{"n_layer": 9, "d_model": 384, "n_experts": 16, "experts_per_token": 1, "d_expert": 704, "d_shared_expert": 0, "activation": "tanh_gelu", "moe_layers": [2, 3, 4, 5, 6, 7, 8], "router_score": "sigmoid", "normalize_top_k": false, "routed_scale": 2.0, "balance_loss": 0.0016, "balance_bias": true, "scale_expert_input": true, "init_std_router": 0.0185, "lr_router": 0.0016, "n_head": 3, "n_kv_head": 3, "head_dim": 128, "vocab_size": 22666, "norm": "layernorm", "norm_place": "pre", "norm_eps": 1e-06, "positions": "learned+rope", "rope_base": 10000.0, "rope_fraction": 1.0, "qk_norm": false, "attn_scale": 0.0884, "tie_embeddings": true, "parallel_block": false, "init": "uniform", "init_std_qkv": 0.0194, "init_std_o": 0.0, "init_std_up": 0.0194, "init_std_down": 0.0, "optimizer": "muon_variant", "lr": 0.00812, "lr_mult_o": 3.0, "beta1": 0.9, "lr_head": 0.00923, "grad_clip": 0.5, "warmup_steps": 200, "schedule": "wsd", "decay_fraction": 1.0, "decay_shape": "linear", "final_lr_fraction": 0.05, "batch_tokens": 131072, "seq_len": 256, "doc_mask": true, "train_tokens": 660300000, "steps": 5038, "dataset": "wikipedia_en"}
Below are experts of layer 4 (counted from 0) of a mixture-of-experts language model. Rows are named router (the router's row for the expert), up (a neuron's input weights, with its number), down (a neuron's output weights, with its number) and show model dimensions 64-127. Each number is 128 + 24 x the weight over its row's rms, rounded and kept within 0 to 255. Numbers have three digits each.
After each expert's rows: "raises" lists some tokens whose logits its average output raises strongly, later layers aside. This comes from a sample of Wikipedia text that the model never trained on.

# expert 15
router:170156158146131143157112130161086137130129101147117102162112035164115137138131100135152115131145136130104096106123167154101126176087150128135154127116133094099148147127134092152145130105161150
up16:157132122077173153122172060141142108131111112139133161098128125140131125101118121133144142122146054121118142107099143112124138123117120122119120101119172106102130146114164139094083148151110088
down16:152148131111075184137140135106167134115112148111106084118114123080146101142129107085091094123148105082129130104141118130129080120150129119125113113114050137114162140115140100144133151112129124
up17:104081139113133134118093128123129142143110130123124152150065117124165124128132137118094117118113129133145115136119111136114120174082091145117125122090114147133098122111131126123120173136148154
down17:086131103136120150095140129134117131102134114118157135136144150141108122158137139113138068162150124105080150129132196111119152133140151160146110171134123120104127134162127109103120157100158159
up18:109111113128105130091104118109104121140095100108133122097117131138118108131158073116100145174101148121136126105108146105093134137092127125141119137107165150131118119090075110152091129118151143
down18:148105091147144123085082183147112134123147124079141152135141141152160109092138113124154110096089136110163115142144131122099129106163128156134141115149128120136087123094117128158100103152112153
up19:098118128083158097180108192097101138131124119133108109176151190114113081132121139135156141097138110194161137165103152079091130169102114103131131146171080085162160166131138151110095140139132107
down19:134079116175085132111097156140097089152120117093086136106115137119148110157141118098121111145133121118140115135113110120145110125128132132121112125180122133121146153155141155166123100126119186
up20:143146158109138133132120134125122130087170149104164125114111136112127156102130116106158101120150109128113103147111117121116158138140062138151170126126143118157103152087090163132143122133146085
down20:181100141136132144136126106113143156130111158098151121145095142124134116104101176163131098146087116114143154160160152113072163173130123119106132105155138105151122127171140132153122148087144148
up21:119126133144096103117125081158139138095129121112166174091146111185139106134116162145161102153121115094150073166153158170112134149149109058086114133144110086092098157109106106140130146103104127
down21:123160135105092122094139108144078079095111112129126115132118125094135115114118137089136107156142132134106111161097082131104163115144106117117106159090167083157162105130155125127179137110186199
up22:127146147151154105177126104111124116115125130132112096099136117119092173167099080153152135134094128126127114119136125131130120122113125086141191075110164096143106124105128136132165102125105126
down22:135118108111119133129145112078112171132124123126123106067123118122101082153203128120176091113146129139142128072149100096203102161122167119147128096169157107119114097152157157111131124157136140
up23:119106171138137125085097156162166106146127165118115160130072145100125135122130136114123152148142168138110093093086113154125107154070140120109081140140115110148126113135113107156126175135184145
down23:162156073141108175079153117142106143158123138119104155125129086113110094133141114127122138117110179160140127120133105119171143148159141159139126140131093122188082112106095122164121110113086086
raises: "In", "==", "According", "|", "There", "The"

# expert 9
router:115147140112143063098135103120134124136093143175100153146121154113173122150151123090114154109124154156130149117141160156095156131160159126092107139094093100116144186131122131129104114124157097
up16:134123111133124119142128142122132113132141147149125116120136131109131080135095147116126133140149077109087169160160128104164136110097091122145152143165126146108080149085109141125120126122162138
down16:105059114134154156136078099071105135098087119153136132148170122112150142104136112111146157147097152111122130124101123122176122129122149076092141097150133147099137143141144160077139095104130151
up17:139169107163128137102104150136114137110124145133089157112086126100133111122124140118172106148097119095179154141103133127103117116158167134131147165110171142105145117122134122119106096120115098
down17:095117137094106134133123096148144165126132112126154119107138131109084130143118137123103149123180110112104134117094139096143131147091115117190098108138133111158128105109133122142114153134141182
up18:104125144121147153134095107121127151137138150084177089105158098138175132134175094111132167069137145131117155148135148141113111132128084090151112097135118078119130135108129117125150111171120089
down18:151074106102086102115156146120096134108147179108126102126128119119103129141153160100164139097128123125126100102113137117141098142147104107124113141147116183141114131145122146132149149155095126
up19:109112123154150120166151092092132142060137096135110156121111106106121099112136126124148138133137132214143123129178127149132126158125137140141083094087168143155121117124145099085122166143128162
down19:148119124115138093178127151129140145155101138119119110142138098186137134128119141119123090151115149111092170123107090144128131118105095119135148119139143075120136115131093097096142115151145126
up20:117144107117154140106125094127146174125164126140080144109130108124128131154129147157147121089120090088130133110129146118157106119153146117138096161108128070133087105147108152137121100162122155
down20:142132170121217168129137094115170130148133141083105139148112131144094113127187079152121119161133131174138126145125091091142120122129139145141148104121140103134142131142141140129130120132109074
up21:113134130084149174129124134110146167141125107137116125112148151162114117135131137156154122135056123121127161094113140115129138113115142119143176136075102152138119138117147134129171115130114128
down21:144106120101089122142100118134152088090149128128146089140114120126092089079161138102127134128191103140111118171086098117104117121104129144136105138157101111126078115192151105164118105080077164
up22:116124113105094136114104142152142115111122117131167136129117154151168099144120102123119128153144127152149134158142105115126137135159143093119152135130089121141136146153129172125155168153113088
down22:116109103087131138103081137128115123126123147117093156115169113103123156144112131103133084126108149089133117085098161156116135156119187118147117149164163100175080129122144120178111181067108097
up23:125123105157136132135138136089070125148108200108102137144108109108108084148140116127125129124128161103121147150095098123123132133097074159139135130081121101157152125109115118127115144124148161
down23:085127153137107129115132099132114087154064111111171077141140132147126136104104130129126152160133105134089133125118131143162124119134136136117115077160122129137122114119166156172111099126134158
raises: ".", " it", " and", "–", ").", ","

# expert 14
router:115105180147107162181117115126102143118114169133139093102114122149095151106152096123126162112158140117148092107154149181138155151106161055106128083141138099149146147114129095112150142099094091
up16:141157193144135100177141090142104120155123139158151114143083158143155111132108123182108135175110103132073146154177147121127102110133168147085115093153117105156125144131123141113135141128125125
down16:142138135139106125084140110129119099118120096134114090122136110115118139128135095087139145090125147133141147139128124113135107131119138089142145145097134117085152167138109132152098100152152106
up17:117181109164123128144139136131128096122146156126173164143107141108118153127127098154133079135074129116149141118112121119087161144136102122147102116107081115161120109113163113106124157125134126
down17:126066132124133154119092108169133138120127131124127081118168094120156151128156110134143131124158114113128136112126128117115149122126128112112109116112168151081158104111173142135116094168089106
up18:150106158135100154147099139165150091134068160127120115114111151112123131104118146117158099148156128180117138129116138132140140128140138130125148076129106110132115148114087107169122146086110140
down18:126132164120095134111139120144122182112135099122175159094128151159092100139111087126096094170112140073150092147145094173114118140117115138097156139181123147108078092116114113129140103141134099
up19:140132118112146090160080129146156161149105116103150101124100130095112111137151086161150139148139150112163136138126105124112114140135122131117141099140166098152126107130089161135130145148121111
down19:067168103115133132135133132132108086132138146147157144178129159144136134133122127108091139143102155146107130094114148100152123095098152166127118155117109118115123200125131111166116150117155119
up20:134096151103154137092123090136128130110087143132130134116132129120102116100123104162102110125159159150119135118111153114084114119124157154115094159135112111136154130158106157156143137136129104
down20:094157121111132104097127122094084137086095107162166148146146130138121106136109155124096166118114130181099135113155109116145126103156151175145126154143124193139135138100121132115109105124161160
up21:111150131110115131134143112106116156085183113161079142094142120102104146130074127149150120106166133170127091142143124132088167142115159125157125095135141156138153158114090099117142098117105085
down21:139132125091068087149125126133149135128156161124145086110120130093128112136164163178095140119105120125112077156147142132131144183121072122116128103100167129141155106118150143119119136127109144
up22:149100151139117150108147159090152151127135162128179135098142118139149100100146135126118103117132101112156122128127119185110108116090152167131129130151100155129159139128094159137113132135132141
down22:127104114198149121145148122112134128114104147167055098124151131139125126149111124111117147142099142137138149149124119089128142104115145124099099101157124071113123152119142128138104135147106125
up23:173081073145149123142104145122157143129141090116127139098161188182143096187137108115139127122150140143136136096094141158109085151101122120104197078129138149158088125118127123129164132068055166
down23:134160145163179083149146137154128144142158141170149077132139144078129127128159159127148128138132135146146137189149136096139144089118136139119141166149139072127158162133110125108122125093191140
raises: " However", " They", " The", " This", " It", " After"

# expert 6
router:090135159153195114139120102158102136117131162102111069115083085115139104164113119104139136145089096110138116136112160143100149130165181097137133141128115120153130143139098124086126151146174094
up16:152126109102129141127113161161131142093172144162115137114108136112115105115174098154122129125103160148106138155138158135164124104117101116095165161094104136131125140090109136109150132122148078
down16:139141154137147095147151125151109094184129112115093103113089149141129138111122160096116141098163136101132125117075122111117167132188098142136084117139101159141126141116139159129092118129091114
up17:158137148146149155168131122112105127099113145143144117171133113137098108129137119133091141106161104134170113116106160144103158173121153105095147127100080138138164147145138117154103142101104097
down17:098129111140143141173131101084131141139163167130177131137128098093091098150081097147132116121111099138153122139131166132116127143133137135126114139142146125137132140154170133116131128103137129
up18:087133135134123113142107170152163174121108108140163130098082124099135129133176139100088112091097116127124143157141144117160117181129135119132092148120141150102084107104140124115103170088107127
down18:183111107135100074130185162103096112095125122134095147091130159150127139161109089133155147185135083142126139171140124141125141151129119105146152152149165084127127098106133152167104125143131167
up19:124082086119133111151125082115115130158145117151128093111145059141097155110149127109148128171165132120085123114089116124162145114190137125132152134096086091162155082155160145091122155162150126
down19:166153086123142115137168130128140109113147171152158119104107212144162163086156115108109153131137116146159117150158141140106115129135128103104131112125146160121123146121092086132116108088186124
up20:137105134145093122102140135130111143140132132163111160157143137134126137147134119134103146144115199104118121105111175130132128121138152099120122114069138144136140087114124110132112124105090149
down20:089173144135110158150150141124127123097090153113101112147113087145129137127143100131143104118123147102132073125105107164146143124151147110107099117111161111096080158103135115131095165116100111
up21:136076210158149145148122110148115115139135156114101175119152145112127124165127101133144182113098130093164161137127143125110134140094113114104102131098106126144161154121117113180174159146118133
down21:153127060058164146091138126132145112134170084157159127119111138129105140176135130132119122131110131119110144116123113144126155132121178137138144109145115144127087142122117139102088097095139103
up22:113119153100081109138150125126090158121112135148123120103102132139129126176163177119103124165125100125111138133176134161148127113098098093131116157121091167142126163113140104168113111126112162
down22:149104169124134165107081122122138094101108129141106122138158066127130168074115110152186110138107106129111138128118149122142148160143134114107067087128112140117116147121113147148121114116143136
up23:142138118169124107061145132151161113134128143167124109106119118138125119120139123122114097163111112127098087149148162133130135093134126113129090098146124115123118094136126193132119090117151105
down23:111150095079122129074147168102090144129119090140128126149114152205109119121107105103142141101154093140151145146089162198139104119122162145121117148107076097116159180131117137109126161139109137
raises: " the", " of", " in", " by", ".", ","

# expert 0
router:166104162129111149131136161147114118125095155100150150159127104149159104189153109142150156139122126098121160150142158143123140121125106055141119137125147126146180159127078128142146120088134090
up4:107131097109125077141136170143138130123107153150116147162112116145117091118108108133126125142087183134176124138138162167141163124110095149158071139182063130136099131191135111114114159085082101
down4:170149147100116137130150174081125144078119123146120114145148141143153147122128161137101151109127104141120112123068122143139118109152148092140143146144169140135148109064105166115158108123181102
up5:111108146147119161126121126141138076115163132093150105155130127101144129129129126179113125124157116110127141139132120139114095122147179126151116129133098106125133117158101098100140157146099139
down5:088130091095113098093107164102107162084106068120137176158122114121153147103166168111127062144122131145147132180105132131109120151130141148133122115118139110152121170091117142185123120120144171
up6:109127100164139121107139083113144098129172137150124094132119109109182103159107117155176120134144110101139168136149132116128100137115087125126139101138159099117107125094082082165169148119128079
down6:108134088167102105105144127122123102108176131126149102105128131122139113150107079157122160107166112150113138143115128051151090121135099066136150148095120129125090081111112126126120119076103139
up7:140140124151128114105117132158104126123121163139126115158097130147128097093128135105112113144158154177098152140120111139132130112136155093138123082102112127179126107163147131128125144135101149
down7:135093111151162136118127129149137155143095147110103103095097132117106110111152154157169137097122132136131103147168141125130113135115124109119086092103164136076136143088168089145143086118126131
up8:143167110099092118110154129128117082122154139170121120059118179089149125178118136113092131109121097155103105125151113138133167162122129097136146154122106113119108144127116142125129097119089090
down8:117104128189115130141149132114142085150116130106077178142164090102137115112153116070137132106140169091093171174115129107134137148129132178107117088146143096108156139131135150148189101152161103
up9:122121174141127117118135139152114148106103135108157160138110089153086114148127128146113124100137110128155102120119192147123150164135107083129129109111104119129158124113128113176140134060117126
down9:094151098110133129133127138128136119148129097098138111107145147118133112170114100136165154144086142127151120123105151154112151141170139112098105158085153163116162155117119142115148147156098136
up10:187146114112164124153143118140128135158102144122146147138110132130127134113109116096091171138166126123094145115135114137171118148129128130127104129140111132139141146114140162122154134099132130
down10:093179131141139141132116099117142123104103148123111106142133127097109096070119143117100131137111139157094108134119109122139160146152108179088156099143150144078116121106149129153132102119133121
up11:162112120140136147137089098108120113139141144116110141123168100128087130091107092082131134123189202141132124097131129138142125108116109112142125144118129124140101126115090111126102117126085138
down11:134107150122140170137165125122149115144119123152149163106156161141150146148107125117116132148126102103112131143162132110142142118124129133157107119116160128155138131134139112128167077115089101
raises: ".", " (", ",", " and", " in", " as"